Experts of a small language model: a softmax router, 1402M tokens.
Below are experts of layer 7 (counted from 0) of a mixture-of-experts language model. Rows are named router (the router's row for the expert), gate (a neuron's input weights, with its number), up (a neuron's input weights, with its number) and show model dimensions 128-255. Each number is 128 + 24 x the weight over its row's rms, rounded and kept within 0 to 255. Numbers have three digits each.
After each expert's rows: "mostly gets" lists some tokens that are sent to it at least half of the time. This comes from a sample of Wikipedia text that the model never trained on.

# expert 6
router:185111129130093134134135113124096104138137148171177091050117089108120146139139128108155154133153154135161148104175132105124114157140126114127124123112130160169137119148105125146117108155128140180151140113176137101141124139176104089089161084128141131104157153095140124112176144164160154109088111113141151109118160139115109108181125097115161108132135107121089156148161133143114119123106
gate1:165125121185116104154117116111147127108135119147138084097120133155146157115066116097130138134142165144103147150116133166126172171104123084140143127132104128135120107138123136144109110106094093098156129179114131159151131189159128093114154125159152116046089111156100135124127155097133121124101096128099134119141153155132140114137107147131170112090137115159138117112143069119150137145116
up1:087107121135098091143108108087102140124125141097142133146163089181116097093129134160130162168121094144162129181120133123181155107147134168162147146140150142113055126152115148154125149110135123121088158121131166090135154146109094112113144112098125141176126165181133093111148150140120137126109115157131173127141134150159091109149092146102126119146122089143147145140115139091097112143106
mostly gets: " di", "^", " published", " early", " —", "De"

# expert 10
router:113151132148124143079123129102117131128136132143067095136172100125161132138053148091177116129139175135126152132128162110153101150133144145162161165121169096173120103144125102146094124144106084130080139128159081136110090107117150108116135091110098112109152144118145127123117118104167089157092149104110150145099155146119126092150129150111109150141105140121094157113142169112117125122125
gate1:119118164151120110112114141144141088136156132144154114113125067132149102140081120104137092146131173123137118118071155104155158096124150076127160131126125119130164147138112119117124164124129115074101142138184141134102094121115109151111135141140152098108111114123082169137136152122104110173125152133120119152125097115135118099131137093095106145139119166143106092098201158116138113111147
up1:133146124131123156124076131101141139151137123079090122100127116164146134135092088119142157111128165129143133157153147160174089126146142121133138120141132178125160121098098168117141097088167107130123078112095156131162155179143123096184114133118142114141125145140166131069135152129119157139142116108152169138073115124119100144162137111107129110101142142096125142135116128138112163123148
mostly gets: " Young", " Te", " Ol", " God", " Women", " sister"

# expert 8
router:105142094131115185143142116095124122088138129169122103103082102115124171131124076168148082126093143135146155159174110137183130077185120166168153119100109115124084114141118097121096150121093116164132102090153138141120096141145107146132104129140126158111107122131157086131125148122157092125103122137145115130158112151163178110156106121122113106127149142091142125120120121145145132133173
gate1:136080118145165151140149151124131119131135080148130115131162113137154149137129119106107151112113119148131119088120138117130108094147119162107149131117129141116105150144140069121146132151101205133092108072119115113104103100167146115144088122125142159088105097107155137121142102112147120132143139136169152122126103129109119112141127089142136141140111098153153145116118146143159146105146
up1:124175102148115146132106155095094164141092088152149122147122117123149087163121127115097118135118092132162114140154151159150158116082095109143129190148130127138136173153125123138109170131124106140111100132145104160165120118123149118153140170143113142139110120157155128155138144113129130130125093145145096115177155155103122126166111154098139134120146115103115115101104139121095094206135
mostly gets: " mo", " he", " rem", " bank", " Han", " she"

# expert 11
router:119115129150122159171109133130109154094100145136144125095089107133133152138153134112147115145123128078131122121122092131138129130149140116135131086142134137127119127177076125118114122147132145093134163119147092130190096098116110127131169106146126197108170149127159130131112138143177093140112079172121122109159103132156135110145106113117131072159148139099129147137120121137114160128155
gate1:146149122127165119133121144125134152153092119077100137138122166157132119099114141162139118111163127154159135142130151099092133121118122122143101169161134084114127106072116130099137084158092106079096124112156117159146104100106123130137101118154105107107143122095145131109138125146135105155116137138159161135119088115152121129110195125098149165149105111115109117128123153133152177127139
up1:180135152148136142114137114134104120121123100108133088120100109129119126101140140126148108127132176135126107094148073165106091148124091098155101144134139093111142128131156138096107143117102110093134157109102107164095143111123124101147130115087120141104119143125116141099104136093142141091137158142107164146158116115139144096125117123097122137157140155133114167120135100121128123078154
mostly gets: " *", " Kar", " football", " Votes", " Preceded", " footballer"

# expert 0
router:117116117125149160148113135141109142096131144146150099116137116129135131128120160130105134138141127110115152123141085120152161165153123151134171156113158145111074126118092093129106116135128139127129164147156140139134131140118074113125128111160168153149153137062146160104109130138153088231125143105101092104129132145126142144139113149079114097144169161130129137096146122147116160112123
gate1:106113135102117099136146161123128107112104135135177139100130154140055114158149099101132141124135100149142108157178149115142133122161137140139120110112074090140130117110140111118110135135132121101155149117146118116097134147143136158137112148136104141129117140150143144144123150130125135113118143098113141134082136131120108133114099133129130158165134151145102140109164144084110127148116
up1:135128163155165095112127125157110171140093101117130105136120133173073096118078127110156116121102112130130078109108111118124146126147105163148131131135156152086082110147085110113135174142118152115115130145132131112107148112099107135148150082105082151122105101112114076122095165175147149135160084090129131113071134121106119101133131169118143112162117167101141170104079130128119111123141
mostly gets: " Ma", " island", " b", " Pi", " city", " ar"

# expert 2
router:140153160121102153138107139150108137085107159165137109113130147125145146098135119174129119133115149101169085157124088129104122117137080109139093162134150066108041121121115120112136108124179148134105094163112088085134095123121140089117099150142132125172138149106170123134147111136143114164109157111127128112142117135121103129172112125108084132133104100137122136128134135104111142141115
gate1:099123148149130123093119138129130151141127123084105162119124171156141163142150167137099103175123127129131120189127108110131136131099097116157115085108132164092092131095167155087136187153136144144123143160095151125134161086086086111174125175091081112153135120098141147078076138106172124112124109141131128113120095142188123179103076128095126153095136123118135114136140111114145107092159
up1:119123101136115117064098159192100130131154164096133119098098123120113099109107110169134169111161103135111153120071166180120123120117164152103112112153144120159153126125169117159147121115117134107127134128112127106136103110123158141094156154089112148068106102110114154141134112124174145118148143115155122105108155091090159137121107143152169133123124141105143121138151154097146131138123
mostly gets: " Lu", "See", " may", " will", " would", "It"

# expert 7
router:111092143145116146098170103166094107124126121150074100147123125131145155152089135145131102141129132107142139118107125087145117109169151134121132146127153115149080128159144100157088150138156143151140124113117132111119101100130135127118150129142140131098122131129183132128116137114200099131106135157114117171139145073116096108169133133143125047120146115146120185110135151167132140106123
gate0:105084141108131136119164131147084112131125112126135123147156141127128125113091078097142112117104168122126127074136142113122135154145149124098127112097113094137142138134103132098099144126087119115120138116114178120137143154120163136116141146151111124134107143122128155141178160125081114093156097126103135108154154163120117167121111125152146109119069164123125125133134159154091111127138
up0:136123099149121097101143108089148143173136114134122139117140127097140140111126129114126131125104164152121123138133135102094151075155102112077089159126124106108177115099147130115117135112084103175163123126147118118154127091099099179142108141096122130140146134150147107127133140125112108089125133103120177129098120112147171130107174109094098131123143031150126089216167073101099129133119
mostly gets: " V", " York", "Be", " ce", " River", " Queen"